config.toml
hidden_size = 256
n_experts = 64
experts_per_token = 8
moe_layers = [0, 1, 2, 3, 4, 5, 6, 7, 8, 9, 10, 11, 12, 13, 14, 15, 16, 17, 18, 19]
init_std_router = 0.0253
batch_tokens = 32768
max_seq_len = 1024
Below are experts of layer 8 (counted from 0) of a mixture-of-experts language model. Rows are named up (a neuron's input weights, with its number), down (a neuron's output weights, with its number) and show model dimensions 64-127. Each number is 500 + 25 x the weight over its row's rms, rounded and kept within 0 to 999. Numbers have three digits each.
Before each expert's rows: "comes before" lists some tokens at least twice as common just after its tokens as in all text; "gets" lists some tokens that make up at least twice as much of what it gets as of all text. This comes from a sample of Wikipedia text that the model never trained on. Tokens count by the router's weight.

# expert 53
comes before: "\n", " ", "|", " 0", " 1", " 2"
gets: " |", "\n", ";", "ens", "|", " =="
up0:499553509526514497483525530514513496511439471509482486434502506450526461484524487532495538536483458515453510510515494488504465535569556506510486479501518492471482464515487486441493513491530528
down0:456531514493480498490473530524512507456455513464533503476469524521505515478539480483575508459485495519473529524501479493497522475534486507508503469487505474537535505533506488494469513528500462
up1:483502505462489542481482513523517447527475517512483497465534500457489471497515469473507526477507481513469527503476569477478485505552521499489517492525521505465511491546483507513507527490497462
down1:487462539504476496481513547506562488464497510537500478481502481489503522481457518505545540514505563476481508483501457535506486497502489539494520507454483475523500493484514495494468536483554520
up2:492529498530467512510487478522488467508480473516538498522523510511519498444491526515508494486514545534492543490503541472501464530498509494485516519484527505475443509482484466501501519523510508
down2:534501525527488481550501508518507515468474509520485516468527500500496527464523495528552481467546495475499483533527510518508453498539523552465504521555485494522488505474476516533489492502507494
up3:498487526511487538485513530517548494466495502531446453480531522492481461497472507481500473507467509474473453556503493506500527516534489499498487509533495530455484506510511492483520480502508487
down3:500517483490470496483477506501471542512525493474567478463494494483498550488499496506523500512505526528520528474495526504453497487507533518499511432493526516537500490487534526475487470480444506
up4:538496512490500461489483465514560532507492508501434501543486462505519543490507546491502523489525485527483484497492503516471473475502486488506465541441531499522491516501483480464469506488528536
down4:489463527504461472484477492506535479505479485486483436490494504471484480533469524474632516504517467502484472525519508529517487457497518485524517529515487505486509550524505521540522479556513504
up5:468518500458452475520471511526550519501522519452500493517488475487477493504510478519493506514496461530507502516510503496528512512531559482497506507504522520484513523495519468523515468500480496
down5:457515471525483494511485513509452490509509506537466514505510501478502482498470500476672454512471479535507513497482525481507499473485482530560484503502491550480518542516484535522472493509503477

# expert 34
comes before: "\n", " The", " he", " He", " In", " and"
gets: " and", ".", ",", "s.", "s,", ";"
up0:475503539522507490491522512544486533490498509486508494483471499522459497454479486504527467505516462484488506518506496514543526492504479545523467509496531462480527447477508487478482484508512490
down0:498483489499500522483450530506501527491507552486491503529473491489517447526487559484625516483484510484491480465493472468548554475524488476459543470486488483503482517510462502516504496511502499
up1:511526485507482464477484526515482490486478499528469472439511515484499528471501529550480481467501495485500497562507514485475463502502497501465463541504472523518489530496510493462486488484509518
down1:503476489510563475505525486494526488502529464541490475535480505495532444488517532496461488539482490491512505465556493482532523481524511496504512488548475533502479483554506521478473535487493463
up2:516536486515465496490512503538512479472483476526491456457525470508477490474529466515513466515461518516542522510505482500520501525504497501497470519486485491481524493530482467488517513473564491
down2:558503462450479486507487548516492508530485540495483485524494495478501531489498496490610513469476518513478529501505466490487504505505479530514501491473553483555484510498520510494525487540459525
up3:516541478494519472469500500475493488502452480493487519461480490511495513527541499467492539483501468520511464503499537468494512484526484504460524485484500495521489466504523511505503475485462463
down3:496502480476477565500498508526529517508489541487477432517499490466505531500464477491518467472463476480491515473503485497509481524484466452520510519554500497457518515526482454509524536500554544
up4:525499471501503514462486510523506466540468466471493508474549522487464512465548475500486509461505552506509476528487483537482491556509519538474484495495508540492542493510476493470513507501469495
down4:496466500518509489495474484485466484492503479490535473520455473501518447506492543486514456539482509502507544496508511470482519481511443520476501502510503509556503532504522516518479543494567535
up5:523524481519471512473525506568522489487450491481510500513491469507490501469538512579494485450477488498533530483497469501485515517510498497495473474499520492466484514518511453494506515464513487
down5:519466507504517498527487484487491514504514513513493468501463477442529508519462498464659507520508488507504471507517472479555475446483461500496515500484481477536511490525512550516520492495530498

# expert 49
comes before: "\n", " ", "-", " The", "|", " He"
gets: " |", "\n", ".", "al", " The", " "
up0:529501561482513495489491526509517508501537503479526517511530517508529534549506521481506507523487508492491468553496487518533516475505527494513452442515509505506517521494466522485508505482507497
down0:494513470475486511557500521480506507526528569528490518484501506493476525489529469515466510465474502487466458498460513489516505482466555542508484514542507486539513487509492528552518495459509502
up1:527485513492514456471452514509552487528469491449429422502524452489501497471513515539508527466524505496507490535500487512479487519544532495517498561483494497548513502494521467512452531489515482
down1:463506512505456522523506504494512482502495503510500474514491497490458499532497518480666548557490489518508461499463509498485481477516473512525489531530489496499485546513490526543473552520523486
up2:492500509456521497524491505528494493527497511502518506441512534514473527475513468499478544497503468489513518506490495515518500470471520459455502476535489531539476468445480452478488506522510496
down2:503550522492556511517491499524480534489475499534517526455565498509522511507495483491516462480463504481544555549467489490512543492534512493529458489483468461553478485478491453519524455490528482
up3:500476496536522473458549491525542512523429537505465483505475488498506510454471528488504503490526470519545508509477530461523511482519525476476539543480527520487476494514545506494507509522523497
down3:486507523497484536500481523498548505493482456518527444501488501497460484528462516495703487495504511530516507530473496539512473489525488485509517534497498552520503511474536503520504501492477489
up4:505490515476486524470508505471523501483484489496508486477506532510482529496509519530499506496511489472504533495481447511504513462451474503492471519549470508482528439510481491499508524476484508
down4:465522535448502494473486468457467506501504497483500479477500504484521497501476505480565500511518519532518461535476495489518480506493462532535547469482476479508499526529484487468525473523506475
up5:494553511495486495486529513521526502504518504509485498495487487485491454525490477478500558536480510533477493487508570466526451505523512507486542512511468482474473475483505493521488451522518449
down5:522514502491510527502534506517474478546471541494464540509492486516488546566508504548494470480453473502522492530485467482473559515516488502512501516484480503494454513508503512535487458459495474

# expert 7
comes before: " |", " to", " in", " of", " by", " and"
gets: "ing", "ed", "s", "4", "es", "1"
up0:489483540480474492499512499556503490520500477502445474480534499495467519464527519500480507495494478519523482511508467523473470491481492543495499463475502532505520465469510474510539495533510513
down0:508488514556493449460512494430524490456479539493499531521513486510508522516487506491526494511510553471455489504523491491514507505510537508525529545513509456500489490523527544492499514470486487
up1:474475494478491499493521528492501489461455520493518541449464510493569512541523486494499515489533476461525507481500512490439466507547518497501514490538498482502492455494527513507454502487546502
down1:557548506492481502525491481494510510536516491498503547510538503518493496456519483534504494545424475526509461524488535497568512501520516552512521536471517508504477510489461493488528502500493474
up2:522524544494515466533495471483498518511516495501511499444429521523537534457522513493522531490515480512513483462526503510462488542515540515507485518507492539490499483486508518525483565508521502
down2:483465473496489554516508518501513513497453493509512494528503440451453522516533497521526506532486531496478514509471496468511553521485486512543485483500530518506508483528550490516483511521495524
up3:511479497493480482515480491534453526505508505523456436467441501505529505479502534524521496528471493498447493519482477532449497541511509465489503519520505548473472463455499487468502499506526518
down3:482457530491485512489489511484521459488518505517489553545544470473505558496529473447552510474525521483516476506472464493546562482514487488520517526463479455538524492464519510516510492486504486
up4:519510494468500495505491485510505506466482501505520520486454474470516503464519495536496552432494478532500477460510486526483437460514500484490525485503504564545523530523455541523480495505520499
down4:501504533505521491535504516537505451465492437457492504467511496472504530540483532497530523526495491438519489565482517502478491508471495536496486470469513458493485501482519474498531494499485486
up5:493524495494512480507488510458519484480468477490500480481477485450515514519508505503472460468514459512496504491487483488471440495519498546483549417530518557515551488490505457511502506483500477
down5:488510467518500435451519468524475497476499482469478513481524480528494474502487502499487497567492505499517460451485558560524503504450513475458532545489515473494505522498503504475504462532516523

# expert 45
comes before: "\n", " ", " and", " 0", " 1", " which"
gets: " |", ",", ")", ";", "s,", "),"
up0:512496506485500504440551500540503429450512520543524530496521497490501481505507497530481475494497494474432509507514474526516456493470501491462499511507514505475499521498517454439504507521494481
down0:499530540446464456518523482507479483489510517559505503493467481490455484520488532486398495517494460507498437542534482492497528491498527482489493515512492504517462507538494509531448494495473515
up1:447515492442510557475508485548561491477503536514500492498508530529480468476525557539501515512488451441526514517500476521484500491459494513487479455536486518474514522516506490440478467475517503
down1:477502501513489473468496487505499456484435473527527493493516466512487511501465505519465522512451530518453534528533524531458514488493468526502498522480486495498518526519531505521527552501477471
up2:444501488495512519470504484562525502470460496501493492462495532464480519480501540526475493474507494467514534532514509511485458499540454530486527473540494504500513503515499516493529476490480466
down2:494516520514518501502481535508473479465473528514494503531510469539502526516510477506502561476493499516456525466532500494482510506491509503493479497473497472467470490491519473515493550505541517
up3:530494504459486483492505491487570524497519537489520480548505502479509474507512484522468510491537489537453527492530525505501518534518508468501493552478466516490501502516524557495496496480504525
down3:436475483512499489558539524469480503474508517488454473550507537491544510509474491504485485473512471493517485510491514467486497471481461513476530488506502488516443507460490514541484551514501493
up4:517501524493522517460544470501504483513486493492500512478497518541554557491504480524476531486477513513514488466474497489490457489515499467432485493488493516517518476495519495499521488491493513
down4:486479523496456538497478532492474494496462518509506495558510469492511485506473483480524512454525511521520500536516472507498519510534542515489528458512492486492480511489549534499537531470505456
up5:475465484479507496439468487546468544496471484495491478489510513533480445508496506526508528545506519508494487500524534508491509494454485507505516490535503516512510538545508502489501465454551480
down5:480514506531562490509521504457531483521496512521516503564510469487496505463510494517464508461440506533461516478544502503509479501491510454513497526508513466505484488456471497554487513474512490

# expert 3
comes before: " |", ":", "|", " by:", "′", "ction"
gets: " ", " the", " 0", ":", "°", "′"
up0:533504537517513460489475478553458493480469529509498505538472493454492467519524512484502507512537467473499503483495565527459533461519518531446486546484502524490500477488493483507497527537501428
down0:482497520483523500469447462488464490559529510521529503525520523488542519492492466498504471496486536585524505477507502483482520506499566479487506447488470550423518481502475518489489508471543515
up1:503481465527526543510467488520529503462531495505514497534491493520478514471498493529495505488533485530494488469492531509506496532482509495481507532471493514537496534471494493456536464503533533
down1:468532449489470472500469507478477448535495486505495456507462513491462486480527498537511532530491486519515490518492524484487533462549506528508539536516505533504482515481516483502477512498509489
up2:456515520477485492470523558502496537483505504482523474477525514442499496470488513512497504533488487522499536569483492511501546492532449470497494514491468534533477505524468552548498531473505508
down2:520475493502507551505488441506478500477460480492480530477473441515572571530503498460491462476484520493564455458483458489490489512486492543490499496499475507486512499512481509530509469459490533
up3:465463508490497506481552517513553492513526482481504494524450525445470466493515550511476523525518520533515553514498440495470511535525505466498489470456499469523501518462503544504470520528453517
down3:566510528562535523503482497506475468518511507515451524497520472497500544523473477491471472487504448470540504501464521530480548498515473477519492448461518517519529472499488489518515486494524479
up4:525478504520502549505511504553505531483547461521520478485493504488503511451522527542487497515525486527490500477531572547515503479532532492472426571481521508520505506507493497482523534542509514
down4:495507495480484519489460514452457483525513513497527497488458546466484478495476508493537520545486496472515480525483507474472529528526474510504501489505498504524484471471501536528484503496523482
up5:501514465540516546489465520476476505507479511455515497548528481494472533489562455534492487494496421482483531535510529488462515489434490487529538488471534480518475485467496481472522512483499477
down5:449497514480480557512484522497505497517491459524493491486475534525476452499496507517503477446503467538509485496481489453540544496531492500507495520474556500492508493538489534503490475457524542

# expert 11
comes before: "-", "|", "=", " Born:", " Total", " •"
gets: "\n", "|", "-", " ", "S", " was"
up0:546506545535522468493489535494500507519508497486535506499512496509494501477494506537474523495498489495499486535459511526500533525511529519508477495531487527489493497506509489502480518488531512
down0:540508478533455505461518494503523513503489509509478485488509509491489469531542516465411459528463491527510458521485517496510445476461520475516473497516555503488481572516487528519509492519495570
up1:485531537515515511445490558505469490478516499466480441472522527467502486482516500534518514515485479487509547541525475484500464518514517501476485509520552543504481526532449499514518532469479483
down1:469494480494516516478473473522481505521508534517515503483547506490480531442507510487719465472487499504482488514490518494527523489542495531545475488507488477500520515482504528512463489509492512
up2:438558481493546476527507482482488492498483457468513538477554520475509489516514440530497504517490456486507515545537460508470494508516507488491514488500486513507483552519505478533526459429507449
down2:475503511518505517521481497517475487484501496477529507497476492553519496502490538470538503486489531531485545454490465520501509496485513530505478468506535520487539487530524481479491487536488522
up3:485484537502542474518518499476460508516524504509528498493543488486508495452503475524514521514528441490475490498490487454521510487513493505497499528483542497537528544483487491511449504511455484
down3:488495489515545531513450480533506522520525526482470459523493494525502524453519478532633506519449528475490547516504502466503510516530526490529473510498520506462446476472509488462502509493500483
up4:502481520477460510464501525495502552504501531500467501474536532513472434489489468510488531516528520499519547505445452453504521508509499471492491546491489458492507479523491537492481535536508543
down4:522537480538468532487468496520474505507529496519482538485504451517526467482509499487480498505497480554500493505500447495467519526501465485519499470495476553466477516483456500514503471505501554
up5:501479524469523538484504530516520483470488497509475510502484516470512510461482501503486527495529501487491546486526515491518514502497474508486565527494530517488523527514528479503499474477521486
down5:508495528503469496491461480556451521466512485501479529480491456461492523491477491475470462512545483510506495499487491487460494491491482506482499490513508521531524465520496479559521513527474489

# expert 27
comes before: "\n", " ", " 0", " 1", " 2", " 3"
gets: " |", " a", ".", ":", "==", " an"
up0:545497477467534503469478498530437544523489482487494506483531503519478504470498512514482565459468499506503463487493513520515449506522494523489550495481497529496473469470474556510494460491506504
down0:472545488506511492513490466508525489484499518507523510461497517487492529515476506489411478514510478528484483521491493523543485515494536514528440531491478543458521501504506475526528533492510447
up1:519503530523512483510516538515502520495446506505574465480461548525471518497509490512470503485495485495482467508496481504481504519483523495466439493495532538525510472534487464493506530524496488
down1:515480457495528527493469494498547483507479514506498459442468459518487478534480505519477468479523511482501466548520491473448448531530485511495459455517492495494527465483536488517513513468501489
up2:496516512523521453498500473486478512521472531465489521520511480508488517487515474543486504489487490506522524474453476499520463491504522480448494527510478507566524506503517527462498491482532547
down2:487487500516516510492469497511530513526506504509503487485481451511470507461505499485439534506517535462501488486533535506502520506505484499513473530537527544501499543523465532524471525480546476
up3:508516461507485478493461465546512491527542487499532490522531501516483514473492533477494529513498485499521512470479493510484455494493493488496531532478522491520501533526509474489533498525475546
down3:505498524504537529558548502480488494516480491525472481503495509513486533486495457478451503509443494511474488500514521499478460527514502519513489537490448535503502511484478503483495572491506502
up4:472485473516489519518487481544519521522468479479500464481523485482508523483547545490483486502501443476486524466455478484527512478516488497439454512484495529488474525521486489440541540513521525
down4:508478455503502526546514492567473431512478544517511507510486498487498519477519498482523529509481496519496533494518491471487468479519486520509491474519484533505518534481497525518490550508495489
up5:459488535495517512524525507502498499478512486462505466444460484515500511519501464524498491514487479471523518536498461493500518529500521505480466531527514541556460500509507543459526533527485509
down5:490474543447495479484519491542475444500467553536513513464489510506506517535468534524464479520517529468511483491503486512477520490511467509503510525525547507523511477499504503491511478512493484

# expert 62
comes before: " the", " a", " by", " to", " in", "ing"
gets: " for", " of", " with", " by", " to", "ed"
up0:522514503517524515482460518472462533500539492458448513507468485466494546520541474502501479505509513502518500549486521482462529543482527483497484532506517515549480470508504525505528521480501509
down0:515508507542519524556511507495525480474534498484491544508523524511498511497484531503601488462501471508508475524532485471520512494525542524544515537510486491511480540500515505519516497512501515
up1:506512488555510511497494487535492528513496510514503481495486485509485499472517465529483495487485447503441464510532451513465473512488505480502493468485479505513454484523491522508482526523504497
down1:512500511501500482520510529486509536523544490515485534497483492501496527479478518477569490463463495490497519477477558503526492506498514529527519484521494468468468514486492517511490496523477476
up2:528505505461472539485514510487507490486486541507549497505499535490522503491520474449501485527500448462511528475456514493450487513510495509471494451484503532490492487464480455497509469511548477
down2:467519488508511482514515530462493478488547502508468489526546495488500515533477525443471487499473458512536530553483524510467493503497461513521487472508559540496473476489524481498514526504508497
up3:523503522476509517449471501487471494511494506541473514487502504482498486507502510526541476450500493505495502473460532505509487520489440489464500493481500515504514460514473447504462522510534478
down3:451525524508516484499520523495459479490518510458529524512548503471505499509494496433437504528482523520504488497490502491511520507475484505442504456517471471498475539491512474500509497508528546
up4:489515479443559512508475501522534533482476516491475473512478508464538526475492499456496461475530505498524525531457410477465516494496531499499461503461478509538460464498486514465485493514468465
down4:510476471543520473491520504514518506502479498479469509495473484511479511468497473506568555467458534542484538480550514530494491458506493486511507517524505512487499548475496463547493509519490488
up5:464513502513487523490468499540498529550475518502522499470496470482556558496498502513462472483474463488504498520524524491489487477517519454472502417483475522502480523503532525487517542492503498
down5:495505522492473467527488513489489467524472491490468520530506528485529516532499512485552515472452497492486480464488549525515527537514492524490498489485497536431478518480524473514501494496535471

# expert 59
comes before: " ", "\n", "|", " 0", " 1", " 2"
gets: " |", "|", "\n", " with", "el", "e"
up0:468439506464512531478537502505487502446482485467508483540513538472470506464479494497510515546482500496517481505517469505521530504496468482491494495467503501499528471482474483500478478513507472
down0:516488521492510516485462505529516485475505470491519528485479488510488534566500481500497516498442490528471494475514509515507477518525468530478510438528488488489535460490516478499511543531524520
up1:517484518523532501480478520529463535482470496475479479505484512483486495445504507528499540487489573498521474496525500488518536480514460522504543536515489509529467491492458481516502505453494520
down1:488541555483492531484496498483504451533482513540489504479492498492482518521489511463578469485499499466516470495461490485511501500491505491490496520522532480518505506503457526530496471533530509
up2:474519471512496537520471531502551468508469487519494451447508542483515522483492489547493514495515490484483539514555448510474554497521479472465476474506487518486537528504516511516461518527501499
down2:486522502538536529505461532531492506518468524539527474527486443484504499447484474500493486471453512558497511478532512565510497468512516503519487537504517478512482494472517487535507469511483500
up3:493512492556487496472522517508546468476477528489466491479526496512487524501490495499482491489496500519461517492480474519503512470481512442479496523507495539456503520502528517504486534491512467
down3:481433518483463479528465458494477511492523480489498507556486446487560521485494471466505466510551515485531488540486511493492553484524520517501513499506511543500480531529471501495517509486501505
up4:527491473494518540500447494503524477521489486502501495436516487527513511511525519523529513506486494496463477493518506495508489537484527527510499461502522476500487455459476512490480490463532479
down4:492526490552500486511494518518506518504500503520491533527510506528460470496481487530440497525527535521505510517479486505510502456509511488492478522534513520552489500489431487458485481477515564
up5:476503518461490525443469528514511494536515473490471480487504489495525496512526514494506459482474489493473506486483504503449538492479506480466472504502531513479494511515483515487512511527488494
down5:460502490518490504500486520528527484484532526515499488512508457465484479530479540502494472496532526523453501477525473521451498580548515506488539519502536507537477519451521465488498538520480493

# expert 13
comes before: "-", "|", "\n", "The", " been", "In"
gets: "\n", " is", " has", "ac", " are", " had"
up0:481484546457532480522524490483468511538491506522476443486486537474504506536526461477498476454498468519455475484454507488522488496483476495490527538490523515515493474515486485531494448483436479
down0:549534504573423497535457536483482495483481484552526526463560498513461517490520509553528476482534473534503514533468483513545481517485509510530483469526503492479524467485512464501522540522497514
up1:495469518526491535476523429506530473509495511547498524534472524489499545505493487527524501498547496528517453434480504483488503498472491496463482539456524533487500518582509500452515539519488516
down1:504474527505506470532480513474487483504518483475496497492477493507515506513478531505567539494501525461471488488566474520483479505519463510497510453524487474525484524470561511562483498496519492
up2:537482463487489509522487540504479547482553520499479496485494467538549483500524485502522459525495520498496487530493500455528510535510490474477487485510457489517469488515510498446529459497515495
down2:451501514521513491455517520480489496525444488521474467515473504520495497497530516496502480491512494492529519495519524525469483515513502522517502510466495555482493511508523472522479505528512570
up3:519489492506501502469497487535524528515498458506556532513464500507507541498495494534509498504460501494538418512503488535479496517465500490486474542481468479506512517521510534494465510504453535
down3:486474519534493478524516500452493460497493491477481501490448447512523476503435511492589534503530509476507515487537514503471488503494491538484497452490505468518450523488551519538513570483510506
up4:479471460465507469498490513534482525508510507493463466457480517531538501448494496503470470522483493542502460520488482520472470508516504470488490489465522499465478489505509502501514450487497486
down4:486446473496461490487523523499500521517513533494468517518487473526512506505504453503495481520500505481517495477512498492487500539499526493501521493484494484503449491521505478512475511495518542
up5:480488487478533496498474508503526496501534548503513485507489495494552478446512486532477469494524514545490505497496497466502488502491502463466485491481508491483443496540501478459514473476535462
down5:497504537512533504491463490459515515471491518511474518477485544483506506523480554504497517510498483479495517499452526460495501479457505518468500500489468510494502501476526511517484459527499503

# expert 43
comes before: " the", " a", " his", " their", " its", " this"
gets: " in", " of", " on", " at", " from", " to"
up0:532477524503471476518444515491481450487501502538473508501487516525488488493483516509505526496467495483492483531505522522513460492509488490498508451511507470481478509508490517490487496512507476
down0:475521507482524470501483517482525505485492491541517512453505499575464492533487531541528484495532501523461511560479496529489484534544527487496502526518488514524476537503499482532507556480501531
up1:463507554497469535528483522485515463508484482533445519452473482470511518517533493492490441512462513477471468508444495490470527523487482480487526456507509489521537484515479479483505511524510537
down1:464495519518504507503513539491514492437515487500511518484499517494481496508500509474460484479547516486488469531478488475512471492468508519531517549481495485493503504539495479460525523521505472
up2:493550519527466532539403496493512505479488466492487495456546528511524536503490487499537476516509468513459476498457530494472443495477489540496508486509497543498531457450513483473481478494496481
down2:499453499470486508468526514495514529508477504513525517497473474555484422499469478481510558514562500524527514502473485541499474471490539487475510523481461500508523527516494523503478512543528506
up3:481546538514489507510486510501509472570491482477491522497495460535500511488498502492477504530460495497473482521505512491476496513494479518487497510538552557463445474484524491479548519458523489
down3:500491475515506509530518509507487530462475543484509463525480477524521505494459502562515495501511513536494528558502472488492489526476487480542510514458508521538515532545506463532510522547488513
up4:474492499497516510484492474498476497516470448534505530507530488522510554494544521511503500535483532522507511489477533513481493560513504514491521461500490475487529468490476527470520463511488533
down4:564498498493508512491538519489518509494497548487483510479483524515470499496511499526495478465484501493481514522524531518521482484499495514511466566520496527497480490523546506479523502536557508
up5:499498505486466545484478503489515496443473501512455488481512511486527477532483492516521481524482476474478480507459521491475460514462528511485462475515485477525507469488476485499497517501512476
down5:501496499512521447499490494502477529534514525521499455534498469526501522499510498487579534487542505515502499481458539541490464504507491501451524473476496496477496523539498504441494480550498485

# expert 17
comes before: " the", " a", " his", " first", " their", " her"
gets: " of", " the", " to", " for", " on", " with"
up0:508503474520522523483462500572484523531483516507525506497499536480523505488494490524502542500452518502492568477504485488501523488500469491506472479518490473481484549505487521502506487496521512
down0:515516511478514519536502544527508502503522518472478533504499533496478512494526546494606445551441490453479483491505545468508500469479523543538489467516484514490494514517511521537473515488495474
up1:496517514439518480512508460512526507501550485433511497491504517485536533504509458520496472466510528531493513493487510445532525481503500500510538557515481491511492466489512525474514449479563485
down1:517522477543526503507521506498494477489455481496512551529521489503487477474479538484641511479469503512496509530518467451467507502502533537519506494512514524536510551503502496512470507518508481
up2:516492544507488492497496461519525516486450477494475492497530474538477506511517466475513471519495495494487466528463537490490488536473464492484472513568464497504524511518531502484497507517502556
down2:530467504497516533549484509510509513508447473519513492531481510485507523508507468518492499515463515505509493455513518446467473481519531516480505478493434492523467518476497490498487530505452494
up3:497505484498491495479505509518475477494480551519494496500516512478495487528500535484498500523474503502503458527528511477477490483550474497472494507514503511475488511503532504494511518513492464
down3:484529516504542507553545518509493485538526495492496450509498483471506506518467477463491454506478491489532485514536526477501492474508519554492475480470510552515507538529527523468463559485532511
up4:464501517557480505469476519513461513525552465510509492477475515506484528482511541493511529466508479514480473558529505508528455565518519500494482513498504492519513509528496476483505476490469511
down4:466468521503502526542495485513485517510524495488502537530488486452473554499490509512544445477469488469472471502494492517525540500506511513493495488479515460482500497538508531493494502537484503
up5:586514535503534523467471497519507462494494499482515480501477480533453469483489476538483483544507516505458429500528488565484474551517491506492523490462494531498518499502494500493494528485562485
down5:451509453496471461479482511507506474498471506535507513491508499545522533480539498524503529561543524493464477494470496490514503502489482456511487502517482465485523509483468451523477476490517538

# expert 4
comes before: "\n", " The", " In", " He", " It", " "
gets: ".", " |", ":", "-", "s.", ";"
up0:505570527531506530520512529559522491507481501488488487519521498476494530507539516504471484479492496502422465503507529522512480492506515469492509496529551502477506492508487512475501531502497478
down0:537510524505503520508513516465546498462534535506494488508483512482530521482518498495459471507484500502473489519520495470480517511473459457511489509553461514466464519492496504491472496506508482
up1:459472512540523489521538532498470530497500484517508517520539544511543528531508508515502533515539500486461547492525529519515511529452476492500488507494488493505528543478523482464488522487497476
down1:505557520515498524488537483471515526502531530523511554495491455542487491452493477532573480471464496501495512473513436480462497536471487500466498501523502509495520447473538524480503496502519554
up2:508482542487518513511471499532512522499487526546484488459479494450495470492500518538508533547535514462467520492485502479501489466471519507469500522500449510493492482491505536459485511505496475
down2:497514489476484480489472532457514511495532511487491468498524476514502493533508487464649495511490516484503534504438512481523515486527506551531505503480494488504527513508507525502529501495503532
up3:505561514490493500491493534520529480446477500459472503507517505485531507509504500519511482508507465521487439546473521495509513451491521525556531517474517534514530480516512465498539490479521472
down3:530478498513525521487479435534490528491419491491499476497480512515486467486513479476476510486448535514487529463520491511483519490533499488501498468525489509503466513524571525500474514501502529
up4:486488476515535496520483520546496522496492454512519524444544523493504540517500538515510514522503492479514517481531512542525501552525457473487507503474457492516532520501512521463494529516497450
down4:460523533535482518500505501506495507553516494527477526524494480544498459520538472541589482473467469472498496491499491508506513487521525540482492479530523488494522486448467456521466498506472528
up5:478547522534505515507473546522509460498488493484529505467506499485498521549501483473466480506432491477490507580508526451479492505498465469514475509508483528516487525481493511487519492480497447
down5:490485455516481506507492511494509539542493525477556482507487448471531470489512458515480519536518515510492476537513529480479507505461521509521490529509504488467488506529477442523484520516505486